python train.py --activation="squared_relu" --router_score="sigmoid" --router_logit_norm=1.5 --vocab_size=8192 --optimizer="soap_variant" --lr=0.00234 --grad_clip=1.0
Below are experts of layer 6 (counted from 0) of a mixture-of-experts language model. Rows are named router (the router's row for the expert), up (a neuron's input weights, with its number) and show model dimensions 0-159. Each number is 128 + 32 x the weight over its row's rms, rounded and kept within 0 to 255. Numbers have three digits each.
Before each expert's rows: "mostly gets" lists some tokens that are sent to it at least half of the time. This comes from a sample of Wikipedia text that the model never trained on.

# expert 18
mostly gets: "=", " =", "″", "R", "\n", " MPC"
router:196138121186085057103090121064158200135166175168136049156143067147143117121116091103118145118085121131121110123135117193145139115091153115105114141129105134141109149148123152139095072145130089176102112137159077154156063130136040154050135177159098094175077182152131145172158113158142103109087119140148141168111120167100159107112152133121165126111109086117172146147119136114152144120140172112128075096131110105161096062105150177090113151150125152184123161184120074160168126134116160
up0:102126141147126107103121079138098171148102179200187110110126095182079180106137120117093155124106089146097135120110098135098182127150085110101182106147098145105087056169116140169082043060143117177086132162155094142210131175084115123161144159109081133126115163112136159145148090124127148063079108142119077152094142151162127087077149147128155080131102163142147122123089157122134150143167105163139138131178087128169151102132140101109121095119130163118113054172102084188147113072150102
up1:157138112134172101110161164166087123190083130123129140150124111155139127112142124121112136174139132133194103123120118106070184085141137112093070122087092162114147105111124148078121101109119076085144115158150184166095131081089086158105079186123169092172107093124148086156147134133111149117072085089121112137080142171143081153142142113187176139146123189110188140161098105159157149125077151132103071093146145083157168156229139109084126112126136163087142033130132120134132146103200125
up2:140143122106115095059150129109156105144091122103133077217105076151101117137073109136119148127117112128120097211153130152106112119102110119102166166116072155100188123135173125116099170111115135104063135113125133136198117073140030162122095188137186094161127163172130143140141085120144125091086113113133153196140162150151099124127140070134123142091066179152190150123162119135155140120086093161127147117096155070159117163149146177063133135157116131120179102197126111117148163149090152
up3:100173120151108097141177122085134127161099095113108071105129134097113080136150062136129150098126158134144146087148141105148123141137121183089108135150107135124161150124116184101195100186136120146036088094188146111175165127138112095193156118087132126113116124126142133152152113112152157100152133104133144048137126128130088113084066129095109185133156150021167150098160145141150114149161153127125052135110159076175110170118112140099159194146101167100158123182120162059058123121112150
up4:160151132133099101114119118141141120101154099161153132133125125151089162123130115178092128124167091129065185150094070146145128129057134132111116160111138138113089125144074139091120153149096097139116175113104073187118107110200077099099130156131190144113135096173100148085153114074139122141137147081132140114025161145136142180082169110149153192116157078090134173127144119118126119087125151126098122092160081160144130124081140142106093144147093180069096116209078155167094096068208111
up5:131098102127134150126120117108116103122138129153139107096188161098161146130160135154130111141162149093161123125155134204174111121132162153154102145066088125148164161157135164114138142190054077089111173156166144135153137170132129152150124163178101162086093122135124089173123105128120115177134108109124123106192108121105084153172105111155077158125142107110068105135092067119077132106079100132093108099074208098172141140105121080111119117212156164092227163067177144162092108158089122
up6:151138100138111089123132142071122099095122165166104116123129160128150164140151065162098130075081115161057121127166131100157165132184185060152116158152153151123135140158144146063082076175088127076093154175107132098136186153154083171034112104153157110149098173129144100106107093150200090112144088115128111129143132090158147108133164162102136138110130109115121144215180144146105165086142116118105152077085144202157117081082143093111111127143102143162112186130190130145119103110145138
up7:151100157059110122095084107056148130158140137112175117139175117122124129137153137160133169144096093131155099147206108198116120133138159124093163126119069101103076126180105099128180163137128146131133118142084146156142156078131077117145190119092118131169121138125129081141181164086118121116134102120147099105142027114111142159070108108116120205165170129169138135133102136154112082152220093155126119140210156124092142099095162175145132152143062190102116137147128113169110158130117188
up8:114077153101117132128134111169112123189182106127088189107157200164081152187194142163133122110142100166089131200147097170113127113057141141109183120115106127101117149125159163150152131074157131121152118170134136136101143177107136116171139164198127135077127153119103105117123125085100206096142121073150093099134098146126177091163097146187085161127126122164114166141122118159089106148138111134162157088158101206105158133130122064092187081150072084098090124086105177118093122128137147
up9:151062104150124157088129116176138192150156139143157093186162134142170164135109085041079155101117064117148075111135084109178158113087127118096163089105138165105125113162148143089109142076147101137113178135085088147075118106142158175118139173111140117133105123168132092158128106089114100087151074103183171054063106124138151130146086121180131113124100123110107145150136141114110129154151101153169160167196123150166117085133091130132190105130165196153183142124138076110153095063144150
up10:134154091171122103130150071103115132159175119079087062124150121069143146178169117119140146119110084114120115110160138106153108155178089075121116042129192126056149167133118106084163089171139138147113176124156081085173090165106080099171106114103138114141099122127185151114155106157124145124121174097137082137150109117092127196106125134149160163089125156127134138093182092099138185177132146111123136120131160128202080178124093154099115147148176159114097060124129065175095188123146098
up11:133089153099069127150174067152131115112133113116143035145171180120124181117117153150108103163149154168143127075143081126093140129136169105149124116134105153085161153145149137119142093138106146086133176139115126130125133122165148084065181090107078138101155164162149108053127127148164231103144147069083121066077152134145145077110160111149076157127066111155109141077127121165084136155130052107092105167118151154130108081087071145167111128064108169133073136119117145118137094133113146
up12:135068165119162161140139062182137142085138129116150114083084099084122122150151161085120180094107134120129142134150119172024132156132102119181079157117141121088129138100118109105166079093106143099091036093148147158152114125061147091148109110172092133150132083186073155180106170146123186109151142162179141156076086091121128168091133100161146122187122136077120136085142115083132150168153157136098107118095117155155092131145066126180142124112119107157120160174155104141140183126136188
up13:146102161108121154101185100124145081198131117111084038124144156104200136144139142118126127066145193103116112089152096174140153086168101169124129100113179120126168185097177146114150129123127129087125127131146126177125194115156077110109116128186155103165126104116063123109120097103104071157095048140072105126105137166173112086107100113105038122108102130151114140073150116129149172108134102131123122125163146163142129115102132164135117149168114121194121098121217159206132114109145119
up14:143139109219097079128109136221174179137098119133134121157183160121124107183097112139146086126121073113145144108187150130060125113124068153122127184146107160089126122143157121163095062133135085113139138157111169144129104178091120106118131135099155023143114146129140132139132107119045152171158129146134073160118153117148066087130084124106130070130106112114159147147124125050173140103166127126170146122142102155150069141112090130123060130171143139138089097186101128115132163079162131
up15:094109199128112097123129136147117101114152070119087095153121111150107138160071107101154105113119157144163152114129159127177130117149076079145107150092103151101148210165106157121151114076133142128181106081079081140099110110140166140090125129185173119091098106132128146124100169190168096137078108124149115159135170094091169141152185113112127148145109130098094152119162146182095141098145148129070119120047137167206149087151128201174088163150091119149097054071106169196155125116121129
up16:123099114117133169100105132148103137157099115167135137144104116075091147169147146142158237132152139075131112126167064130061163055140164113085128143125057163102171164140145126140053128138085080094117134076145176114147135096103109159152188073174108094156167094177186121151110155111090105116145099087105178184121122146137158144110131066150092150122131145131142131133136092174082158104159153127137091149132120179171128126167134098104096128129146151127096153196063165140166185133148125
up17:135092105167129116106171084110140150110113107125114081019073117207149089140120048129148149131127159094114094107161090127177104082150081111086121081120154111080129159158104139110131074050147144126107064100140057123116109093102065189165157175171120105143148100144116119109154164163099159105144133126181115166140158149118137166121131108115127131129181130115155148075086114100120189140149129091090095111142171148172129143131090163113129186159066153133154123171157156149133145088101097
up18:097151151177127159128112089184110118111138108101162098119124160149154089153105115106114147204144190163080152098134098130138095115155126186139096133140117187085160158125127155135148108071171169103136118180143162124136164077110148101093147126122029111145121119108090150102139087184145088120143132039105099081115132097157136092100174125124140165137080091101076157120115110149112191171124059127125106177118123123153150147169070158197132146102135181104142177123103122162136085176116198
up19:101094119193122085130110124137050117101117135149201080170134129188152198114195108112127101118171134118158148164135108073150142114149125097075121107117144162116146145163101150144163094167135181139143160187156084102107139109100080090110106183146138156117103112126105119116058149150077146110112046130137100140170105134103141140139088161142152203093083126173095144121104107144086141168159151092133141084168116147207105103114099118161065141168110194121128151126127125170143129056154097
up20:127107100180156073130068092223064152126144129174173129169093182138143181118154151104122168094121108033131158158140145086064165180055061189135094107141160186115192114129110116165144129111098138135143100146148160124153085126110175128149124094141115117138102182083174144091099120139100144141152179118153113144094129141108087154151171090123096122188122119174095117125138108106089083116138130156162124151051141150143085100150108136156096118127124130117111148080090148102124144125097083
up21:113116108138101138101132094115106137151096114191103166159077142127116159119125135102166155164166159131136101123124155104110112143083084056153090161084145153137178085187109139120198046178094075157114151128132207138104106174111130119105135139089097108132137106082115100116120122123084117137086136097165103114132134145104074139128150174159155116186110174151132131152172122116069141081134146203076100139059158160125064094113119079133160146163184132139076071127175112161130097183171100
up22:208162169133121145108179118122091122155131095128121052148098116160145174121113099123101139092152069140125178102155087105101080120119115099106147093158143138119132091131163185102104067136075120114085126127098090109164147106064137152108098135130105168113158114123181124116090136126164171134116134124109094110141116151084063174163123194117128151176090136139203140106115092096190168102103103139153093097153182145140101223150122180108165138098155113125104066158156144192112162070162097
up23:138134105145144133086146132104143147143200173135181099169096103122152164173134141200095157088105087188172120123162116149143125122154114139100067107110210108157124120110132121104173152123097122083118098083115055109145130113126171142131118106186107086060133153204091097174124125109108184059108142093091139139069126139159135167124132189100111182134087120122169111136053111119119096126172103127111105113150143132179165165119110141080141110118077157085147127187111126143179189101124163
up24:143159129126179108131162127134129167097159148170122122132063164115156144080110123155089086072138144158143097075128122141168162176174142099098129074113127146122187177168183142066124166105157099124124093116156106086187136071125201135109109111123163089105118143098122094168076105182103121088112104129062141126168097101106127173100181200101137141116123123156126126152128118103107075122138091182130079129135154123193152124141109126106088131150128192107136135164176083088158139048104059
up25:141181128136126163144128087183127139094211128129129041128103149171157096176133129081147118166111108189069124100127085156178149113094188108179129128153164132126101104145166124119120102097134101097085114110161130180122130068135097129148141138114089123174123126085116082100128093058166147118109126084146048173077089107122154137152102156138143116096124094112097171145098138150153137113165089093107080111145162116077096111125074137180193114129078128098171155158101164133161055143112180
up26:084180102115124100114094141145103071126117129125169065143102117134114105131115094115149225104150138134124156090103102103120139077184121127034181156148084138173122139110115160129139106182175137116138085145155118193139177108114162125087134087192135138114112144123102094061131112109179103133140169094118074102100143173153136141094166076116087164169100145144147156161122150144127157174153106026141105105155113096113170119131157172132122100094137189145130131164124192161093174112181147
up27:102140149139156066150136126165134113104157139124152111094070093167115134198144132086200165122107135123117089136126087161072148128123131106119102132106101151079120187154134166031138132151157135092174096162150134165097111143176107106148123051108149083136154198147170079155092143182128116121093125102137139156109106131097118128155141137130126124126081110171137148097096131119119133228104170180149118139156173164139128052159117100120124205130185133127149190107105072077100083113127113

# expert 17
mostly gets: " him", " them", " would", " years", " can", " up"
router:112117105122132084121192121115093103143111086123104140068082147094079109120155134103131104178161091094158163131146141144143112147166130165091088067148146091077150119116122146094122097086146179137135133149143193122130128148107158126112148157133155192085137096119205150126156186150132154173187136061115111096141125143124129114035120115045134132160124125124126133091100173163114109137139131107207182157097170128130159151092114153184157084174125169130119062159090112157047120088093105
up0:167082131140146152101123147104139169178120086155130122140062156104087106135168173087155144136112132133131148123099087150116170191124136142134144143112092168093096149104115216084183121083172150100096118125138101160070134116134124150191157119148087105090125180113183109127119170070151162179164095119166073167137205145110152127133093110150097206122171126112112146063150159155078149069147107171118081102103125124119138102121115129130087058127102172146147106146097175140099111085066159
up1:087099158151220173134134070118117106145109076192184127152130104130177118112132111144109110146112139083082102110171106096130148214094081137058124117165137133110126099144111141154171094071145135118170091170075126120141140129129157131145148152136129153168097142107155060083105056127077138105149166098124090091171078136165190131121139040117116110104111131143071137157124104140074134170189120104149066184142128148156163133125138157192117099082125093124155171146154131131102114107132122
up2:164117090178148167143165133098051116108158070149096111117093138167129184109083153099064168099131106175140145121123121153132157134092117112114092143136124136127095143132128147159194109118112077136141083135115119144173172104110097055124184097098184117133111080100125150167120174125142121084149134137107142082050118186176216112107169137108119148184111100188200148143085169108096178149140131132130153108146188106130132110132121108148078043132112158114185109116116103132104144157151084
up3:168173120174121177129158137122177082108161108157146130064148102088207142146148152103060195131138128152108169103129089114101155133104133106099106117120177137170164110096094141104142102142112221174147184129121173128133124114150152127074201153113169138053093152146119107141145105109096132112136107062099045128082095112144077118105153113094134114122118136088134182153097082123091198148148085152117165157095109156112086108152108096098147163150083157179139140175100079152126110116150128
up4:128157135096157120119142094126098106149141129168030095106175146118059142127126117109140100132122027081142112142152128124070114098123115122089120100166088172131149151168137125108154106105113077145128132140073116127166153139099125104123130093176151119145118110135149168125102129105117132102158122090076137128117140134161131140082072106082092149085141163132161161135169106153128199158153145188153119113104179132141113131099131100221158146068090097034095103211141186172144156145183088
up5:154162116178145085108165089128143134123105145186097109066107138095133139152166115169108106086113104120115154121147200110139107131129093201128115132112151138152158153126186070150201046162129110113103098155121085146120195190144125175159132110167130126035074163092183099096123141147050144152128077171123099123149103088119165112128161081097133088073122159103109156148121155184098084101157134109110120113094126125169097116185111078158123159178108135159156106134082121154150135153119139
up6:156193136095112097143108083154085152129140126182130145105153170147127125087153196161157150185126121130160162113162155143121108154098109161135084075147155198177039058102130151122099125149137166132143137100168128179107187057158150115148142132087117119126068071128134115086114154071085153157097116136163090108083135121163127142166217100162097109158181064092116162140150157138107131154180124159135089114112106103122151136084145077088115103175082152127169103174141113143117145118130130
up7:198099115146133149133129105136107088124160133105078115117122121101129115145153073120109153129174105119184090119192132131220150100129080159116110122159138150100151095139168149091113147227088097153122148149145082088124116152112107148072152146146061097108123112144173092157092141128135153107157141063125179108131104118166153131100128046115099172170177093113118117138148096125089098137155129165122154163105189154208146130141122113112075138119108145077145086101183109110110200146140043
up8:140161143148119166127112109115045158094094073139138096150199188128181085113162136091074140078165135117091106074159116138170143166187144122122163087195152143122123085159190159107112064101070148143144136152203085131135080084101130130137136111157098094146100144108113093101158086100162163101135161101140055073099082131121163179136132131137157153118150098098184143156105121105133193118190134108138104122096135137190144124115099170132121143119175136136098145136131161144110171182089114
up9:116119134145164157131113077113099136105122071153104155151137202141128139168133115092124116170167104095105178117134156168128142111153087096099182065084107128082135156102149125097088129111180101106074112124097093127128185076182200100134184172107151105151135112123158169166142127079108168167140177070127153150137079121186173125111123089129130130127192146163125144120062095119096173085156128198108117167113133141107101137134090179072133076107135154103143145150168040084146097150108134
up10:154113100101153150147157077076083118167102106142117126101127119196082163162186168079095153126168167157136115101116135140174102086150116149090106117162104103147177161128076161109124103174102138128128160156142056119185144075114155146138120146136175099107112122140153159121045142075139157120139173105069090111122076092114126099068093128158126156149134122135170137104124095160166104180169096116146144142076136207213166141087079124084106138111117211143149144070132131152102148132142119
up11:089084127128202126114152106217114117174042119137164121109119178161076100166162087108125117072158154070166141145086124152112183126111106116092131134059105126170124165099159118139107109115162094102076109133171135223154110132109138114123109143137119137148100132089134096136094139143109109087052098148128085132103121135147119105107160138179181115141101146194113142125105138119127096159117151149103152160107090136100151121118125050098137078229169202142133138142145143150139146099176124
up12:142122121204134128118108087077098091098119139152137186119134110130156116171146117147067171139140092074119089138132111098154137138153088160154156123139153107183091101143043146085152107134166155136094222115191102131176113143070095108036140114128152101087109155118097073113108123159153126108113134101091102196138099142129079093106139129130096128136130161078175156193161122121106180149122105138107092131128127169133153148160113115116108098136123197095084084149169131134087168046097086
up13:130103193174194146092170116104166066178155123216126170159137109087053152155134081189125147101139137124163175121147146068141123080089110139109116156089117124112135171115139119136132098085132088133117111126137178111133133116176159178112126146180114159111093149148090134169122124115130150153147184119129068077106111111149136076159126124154121124071107153132159129128129114139091101111086124159105110086078125178097089121075089167128136040134136192188171089159126171142087157076147116
up14:188160126149113135111148117092132075150099150180122124122100122180152104108116108113128117166126143198126132123177133166162224164151142163105099154107131146082117162149178149153090140094113127129143182140146134116150116139111073180186145175107096110078116123167137126164133137098201087147108099079111040093089098151134112176158110090179104174134131121103141133138185090178128161128125115092128161107086152139219125121131080119157165162106130183073117089133099150157096141117165058
up15:147112130151074136102138101120087109173118134144153134101147137134173111115183095058170118109106136184125060114229118164130116169155083180082153084151151178102149099105161181092136155120158111148103106167141114121145107114128098166078104148073143088143134197089192162174138106141087191170072150115130065132165132139120107124122113115128119107166126101071111129219095110104092127164119104133157077086134106075119133161094080106120171114106078133149097148151123149109106083120166127
up16:119152169208128117107137113151124176127099157123187129118085173127191115137183078047160143146117087119142129086145143128138163166144095113066083045160134116152174070144144149083134069171116138157106098155134156152134057153123100157170104144110135069091136082170067134124087122117097154159110176137146106158125138140105064091142156090138160170108165140121194153123138109095104157173119103147133150106103128070172082161105074130119163098112121092151116118169121146100073145102161140
up17:098177173187138136131134110120074157150174121141145052119163148127145097146130149109128134102048142131159117101149138157102096103100164107137106174120142131109095111193112070130097085159103069143160108161119158151118137174101172140146138153131149131094104185163126129152087170083045133144108136102155038206094088099115119140125138128093099117121132143121160154138108143134121164144226153065137170129113141172124110163128065182095122081084148182094162140181105113102122139103165108
up18:153136171133103133107159113136048172127131086152152083137132154175102178186221102095103111153130085161169145084158161122171143072173170098165140175156103144115102144117118105128095109189099113066122184124125087075133089122138081178090200177099147121115142192125093114149130049126143106081147092108108099114082097109128124115122133149096138099119126149088159134142138152132124111168186127180121116089104101139141077071135115132125090133153127126060121116071168090114157142094159093
up19:127112123160166140117117100156044110122135082094096107114093162108120128137160120086106086135128134124092118179144150148119133077089103138110099159148126165079098142164144137071116136149141104138189123158105095169105143177136100107117233136130162181117082111156132089115147114109118172158096112147148106163178077090116126130065115103147140172143118139124130143134074085131104148192109180113100188063114214165168083046118108114161176118149161176065154096094118092123130082122119143
up20:160171137118115158119159054101076105096097114128061090097089106143093144107141117124104137198132098125082187113138137125179118131138151071124151107090136141167100220195121141108134112129154133135154186148141060114174126084139170177175182169151100101132123143123138119151148088127117128139123155131095140109100036103155156115118118141022107095158107159111183159152133135134144131106179124193166127118154128144162153088108115113096080097169133098183168069117140132107122102157162135
up21:113183153156119124129143104112093114119156087162094148097168143169089132109178143111157143117089146135070135138146128128139133144115066092147171109148132117104139117135089085094159106094151085075113095062109141050134165126143159134102124125140155153123074148118192144185090130109132143123146131096134181134146072137162145123150188155087095093072119150132102170113149052164145134087128164221131075106121134128175102160137129217109180118080138102127166084151102151148203090192153140
up22:072154056126175118116128113172098054077148128153117127117107142125157114088123132101132143109200132154146156130120110107176169133120050145150139130164154181160103172175140130101129086116155109099139110195062174149129137161117084083095131125094145161105096208101180132178124094139139121089155128132116124145092143184146152086166130106092092133168085087148115149102108158088120072160084125142166147083182164097107192134110065161160109129145116140137154088174132164091089111074140164
up23:065121128189137146114152102178170105152218110109104120108081155104123109094159175051150145175128101147133118117165102120087148106148063148123162109127158160077092089153121191086156107101137101104129136097142132085119177098081163098138140083145173140102144165137130171142164137131129118150104115093073114177138120114125141118105149078113090135082215105152078124149187042093143143101135125166131113119143114118141138169189104172187125169133177055089078118133133137148147111131099136
up24:150112115156163145107182133122096139091130105130186095159162116107147116208128154138105180019132127139071108124124155105136106128118092120073115037122059133136086158128107151063161125143143153123125175155157052117171111123110082117167147124170081184087070195132143123115120157087127151148157192111084109095157108110138144104155136114134142140074153183129105129126089139126132145073110128164138161118106130117156168169092152196108161110164139182152080098147114113126150160175127107
up25:136128169127146160132111139177102083145100115153110144121159235094117173119149172078148078168175128176129148054196112120145142094114144150100179076179121160156051155128143165136139107151154104118111112095120100150090145108163161096130131093158126138096122101138103157163037042122117150131100124098142110136095073159130176107121111159085181134107138183179123152069163140208112103077124098095117126137134128134106171103118133170085112160139116169110104110108147125100142147088088109
up26:112101110091197131098174103183107123137066080120151117132084117093090121099141139064163123081156147127094094184161107131107130119110046178120155089116117164133119131166107146111114137075126118057123115182121158111090112147123141115093148106181087110195143110106179175136112155089105122159140139179116097103163055114102225149128097127103137100118097177122139157127156097086140178109126149105125132155104130087144149190099112132114179129054099091150136114157169120179160108196132143
up27:159149150138114083138153056111071116123060153075107063112127147104136065133186123084110143119167108086095130103134108171164145198104080113094172085153128144121116161194118144144165111144169118113069140140153096184135072102101141108138127166133164102205092162079133153096120102135165097136139157091131104134146124177135062118135114086092083132134173091169128146151170115058159154123101135120142111148144159078146124155105088137083144092122101136179163124150093173159171128179189142

# expert 19
mostly gets: " during", " him", " after", " can", " them", " would"
router:146100109157101191146173108131111118135095062202124122108103134062075146165133096119168098076137053124173139188154138124132077166122098141085139092147161100082121139129144161110183117087106150111140080178161106138094114142097156094194190131148155173062092141091137154177094136102119166124211154073136129099113113174142130133043132154125117149084109124164133128104109121108130184140171148121087097127106147133165135145138160162133131129151134149126160064152102128157121160095092059
up0:105087141106150134112170162094161123196159129179190130144106110151048146154199163182129114118140068127139125116130154112104107118129107092107122112138116124149130119132120114139126122127142139134112160121194171191188131091081149133075097148147167113122167147137156111141122166089121096171099156000082106148127115126102128125117114086106094138166087127057106152136108192153153159057133124048070118110125124097120148103163079127146113122081090121105137127106134122148059085181117144
up1:133145148146127165126149110135096106173098108079155105131092071104139113108188147130091122104070120135168195100147095163096158125194128145144165109147108140132096136048098110130192115104120124119145086176073110171121157151127107092174147150076127087131124166123177171142125206116128147144139165067143144136172181111161118115123134185130112119114176165118128135089116137094114245136181116169132103113046113093115137170098126104099143071086127160135163132101143146121057136142178144
up2:148157162134126174137149106127180134177142063123158113141122074162124117203177133105145134096093092163156171129147173127121147106108096059055127126143136120088127125154111154073159111122126105118068099154139101173092091112109103071129153139106102056202097155138123119174192146119158147124139117125136116155108109106131126099153101098124133109059111073109127140101066110068170155122156104210134107127109108094120127128220131094114183149121080136161132086097148102104130125190153192
up3:111142112127129069102157114155152086147131119129142183149115160111084128082132122174098124164137133153189151137121139133041123164128160144136110101105110148157164138091118168093163153131068130095151114148169155136141187120142120144101167085117184126076113067155163070116073158118176176085185109128063159174121151104145188132142187139150180141127108171129140126145107172222069132137110111104140166141119152100187099192154114152134074144123156107126113076091134085181100097103112164
up4:104118126157163095132129125112142116095143100096137138135160194166125103137123166119112111226156191126124175130158149104135165135087131111126164042152088119112148217134152129104137122122164086100112097145095140121078171160159172099157126081106151143107130122118106137114131128124128126138140201088140165167062069069157114098103186108126128112118181149198134133136099102049108130099129079160140138200130132126125081170129103119167113159063151157064162130096133104116149056131081124
up5:079180161164150152134126137106101086177100135107185091095136086090089095142106129113105121125126147141114164174103106122103087108161131197045109145070108143186069159082141151097142139209128122120151161176093156128185159091139119092174152106137076152086117125168166132171088166134131146090094160080096133120115174119150165175156153111154126132100191132102107119099128095178109121162110141121063056063143127109158134119163144117163186094077168119134122123097124156108173131135153098
up6:116152100152132196107174133126100052118156127180149112124160105136094125135154136090124127126136069172123195095158146148098102121144086063061109125126084165104147146120058134150182136199151116108129095142104079081069188147055151112146078108128179136050109134107161091123132124103094110090136102178140081104211157125120136125122064175133130148114149159148171135139151122193133166149150081104155167091169166117143109149137178083104146091137108158135152136155126130121169136152120108
up7:133106145079146118121191129157130124098126153095077092120101139150090094151131163075117128170131132132157069054155065123144151138159084184107126148112119160063135127108197109198153139104129135064138104098123142130163154100146157130144137184152076169115124177099101142137015046145147165123142165134178134152110115148164150148161122097146093083139127151179105133164148127102121121159169077122118139169103115168109130152139113179160131112153112153156156128126027162148083109141137081
up8:125168116137117160097140136136126161186176158126165128166099169132088159160093098089130167079131089150145106117124133132150129106113141063102172121109141119109129122180108163142124113116138114086085147139166138148111144140144157122131126167093108131139139103105099125057073137108135094109120192075194033098098133181123117174127103119185132135178182168160136132117118128072112166113156139135110083056112127149093110152104116176111174093190071197107195109125129169119071130099033129
up9:113106072164113142138113130092086098136088093147148121119136097097087110148135127095160111058120115113145146132173120121178118167117146139101092132146125142138132134173147168152134132122153122103090113158107108075127149102090161060165141124135135128155112133089130099182145118078148178154126112117160104138088128148123095155155103118151072162159184079157135130141221093114061158096124160131133134146065095058193098211122117169159135129149172107129116048120168176231177087080124114
up10:118091199091117142121110091130151108108119102100140133131175170109095141127164232116166126125116175135127190171116118115147139146108138166092173104164161110053150137172148140111146092084133133094136134084145155178189126101136152157126090123152164136131115130106091116096207103141117180147146063102141123147066107118150150118137091152143108176104086140142084126124134088065079177122125091147116167129138105110065172071152147148199136138073053132146139143090085089187162096146127148
up11:102107170123131135115113135079128084140063172178187096192143074159130145102136129055107103089158092130124161189138129154123105167125110087097118149151133143159159100119097123133107150118145151106110175146124165142139090140116111164025148181151204147130142124074146065104117110159132147060106117158119163201174091122186144175138101070144140145172080159128134144125140133110110120153105191160114225141127130112128107108091135093080149086125091119151080116139156099158171137121154124
up12:139166111125129150139151123111042119100097143123056132115152158186099136088137206111048078163074080218107125146126149148093150163082075108163155125109204159088084095114140159126151129108148111120147142131091063162108149092157166118116103115145136159095122042119172125152153109113123123103131169077076099080099175082142106125126161173108137060125138142142170140122125156159161176205188141130118109097136133150157128099101114181150118139105115143115161108096125136137099136113142130
up13:116107059135134125128152057068143156137032082137132111129145113129159114061170157084099115088107153095089159150140160192087112103122045129120161088120150127145128129156148127104161120163174073123121115148100107162127119082079050154117099108201183139064110147083178157154161115165113148104120129176124092149143121101162104103154154133131115131097105117137124135122093115093130186216151126173081119114147152117151111148138136157077107128106092215149145138161079157100117136124137113
up14:083166122069129081125116130120080086143106136190138182117111132112117139171142148111090119091095156137144126114138154153125137146176147127136151135171141110131083132111122164126205126122122150116135153127097141153150146164145171083136169095064098115146139143147122101108115099082179112200142154094122076115051102081171135160101181174123090089147155165157151151182061116158161150119184084145131082086041091117109172146135119125168164087094102109077187066069113128106164122157175124
up15:094143134171106109120151112117119121133090143138116108145122126162148106072120091141093132114087088133132125160145144198106109153160126039123140088149166167118147121151148135080071127090110087119089138133115079052172136062117153178106166175146120088196147181203147151185128146158140120125072093120113093194104105148099159120128092126122092141096133141127206110109104097140121145176154178094073098134146191087144109183161086169113150119153104167084143161160128146123118182109094070
up16:169087169208093154126163072122110174100150150218101113193107114140112080107150152125157114080148125142152173168069089118101170086143156090147151086120171111100156123136156138177144100139137088132132116076167127109145119183147126155138117118191130129100096173128131087163118192103114138063121080093108134179133170138172152119117206139138141167130101149140106168136106132174084160144117088138132086182131165145184100088103161114128118138135134139120160150195164149114166110044130119
up17:126140153142133107115110084129135121124170117171122106116125097070099184118085153132193135124148085151100184125118075097158074142090111125070085148135176122109108152143086098124082102114136153062107169108112167120151101115104120122123104070135152179089105144137118100117122169131139115153146193111123102102166129191111176176133162137128148155118092154164153153111143079118153135105123141095122194110098178163201105081061135170192091129160105158124104055145151152160125212088061168
up18:138139161170076126126105111125121116129145124238182121121140130151166127199123101048072154135110108177099111086131133116188148147182090075147178191126133149084132144120091159190095125123132091147103116129129122148102108163171114102167084195114144152127118087117145119156078103129123133102062134167097141140104161135133079112120130157112118106190154130112130152126179118077101175094133082148094094103132191101093123108107119140068115160134116162168139090156123118148099189050137076
up19:121150120159152175149127137137151146150153140195102123190151158098185142096094233150114117078195098121105128140152066082132122103113128106127105090033095147151046154164103109110182135144073165095083120156137164168114156118117108091136110120107128131096127165163144168104074144078107144148110134116142089197094113160107122160150163078163095105103155178134128125067114126109062106125153106121105120112144130140134094146107112132130149127144086177199128119116137126124211099141078157
up20:103121133175152135097116122156140164159128146148078170147124096105103171106060133110136144111142086185168051134163173145135124169136107196085172106119120157149115199146135159113148134126148070085132139153122139155181112141144141068093072110163075104072154191093117138136160147115123139094093121136159090191083173120168126130198163089106102108119106095119130128108129079115125150135196096161184096154134080100113147116071099070086122142169117139117174083173122123135162134106202121
up21:075173112120121111161153031118122055125118154182169134131140143165111160084119153087094116103158141120140151090139164145119132157141209145082124137101150117182165138080124140132112139134129117105124164112108062162107206126147076087162151147156149146067099152160146141102116111114127190136110197140180153117106070094138102123128124123143066185162152073119132144183117154082105067158174127113095124129068133152164103137100096133155164137157113183158088098143115144161063113138183114
up22:118126143097138183125140064163104139134118123192182107096089084116126092180138146137122169079112134158073182127117118118140129168164145117185111140046174081171139134156149140181120152180119147089170133114121077094166126157091086106139144150123117174138090072097157088165068104154183165131136130131102153132080152095145162110121125135102162142178134121107133139147055123150086151116138135152107087143099103127063144171175066181140093054151150142164143040145118145139113128128153082
up23:166122086084165117131127124109103115138110147076096125154097168141116150135193165146130189132113164192105082159161091142055121166127161093203160114125125162130145161206152141126172140158086149117107157132113131059100054124104088096168163145150082146070069190132118111125100083095147165106124145097148111095100131087113164081115155133145096088168174170096124130136132124096143161190088117139079111139134176075136141150109090120132047124180118107125128100103148143138147117176078116
up24:144103091173105101137117123108105115175203132124135116150123136115113132113133136129148107178133103182136124147173112154109141113093188126122070168159133159122167114198137182121065137120116139113114191110106145136102138106121086159024157096148103195104141134117097143167116107144127166134156116140157114148117113157074202134096094115096088149147165146141141174170201122196134161157140100102102157108094121150151148123076153182156121140092092148078062120142084124112143066119027165
up25:144110153128089151100140123120115138127151102125232087150140153144127140115145117140163111084101162110141149128121079106202155174145166120116109114156146129171090156167125114094175119172148053143131130105144142182117153129151152097178118098157185044113117095153090126080122120155081100065118114067109158123147160129169085100131122110166091183093106098104090161134174075165093125105095081123055066113077203122162173104110124167153150156121114155170098092167117092108123126112152094
up26:088088082174133079163136102075106151155125132155159115147116148139164252089162172118150124142126110114119132115182157164096156133146066178113079105119123134079149119143155182091107158180118105109100164136139226104132124105108094141135193087110087138093127134131167080128116131122127174136100131121135082107121088110100167061139091100169099118183155153117120157176079124096123136165167076148154138125159153132180082169095152086160111132147110145122123135115076115117061177112107091
up27:104094094165131151136148061141133143181120124172165086111132183082139094134128155111126108171144117183106154052147179126140151157165145061078121137131108104109116131089088099039151087122127129178156187148109158174128091097143174106148194071079132141140108168151175101148140150131119137115114127053117091120110097157121114138068140149198107110096153154113109137120103139162114148120157076153141190067075129188122130196160145123107126084100131144093081098139117146123080126075123141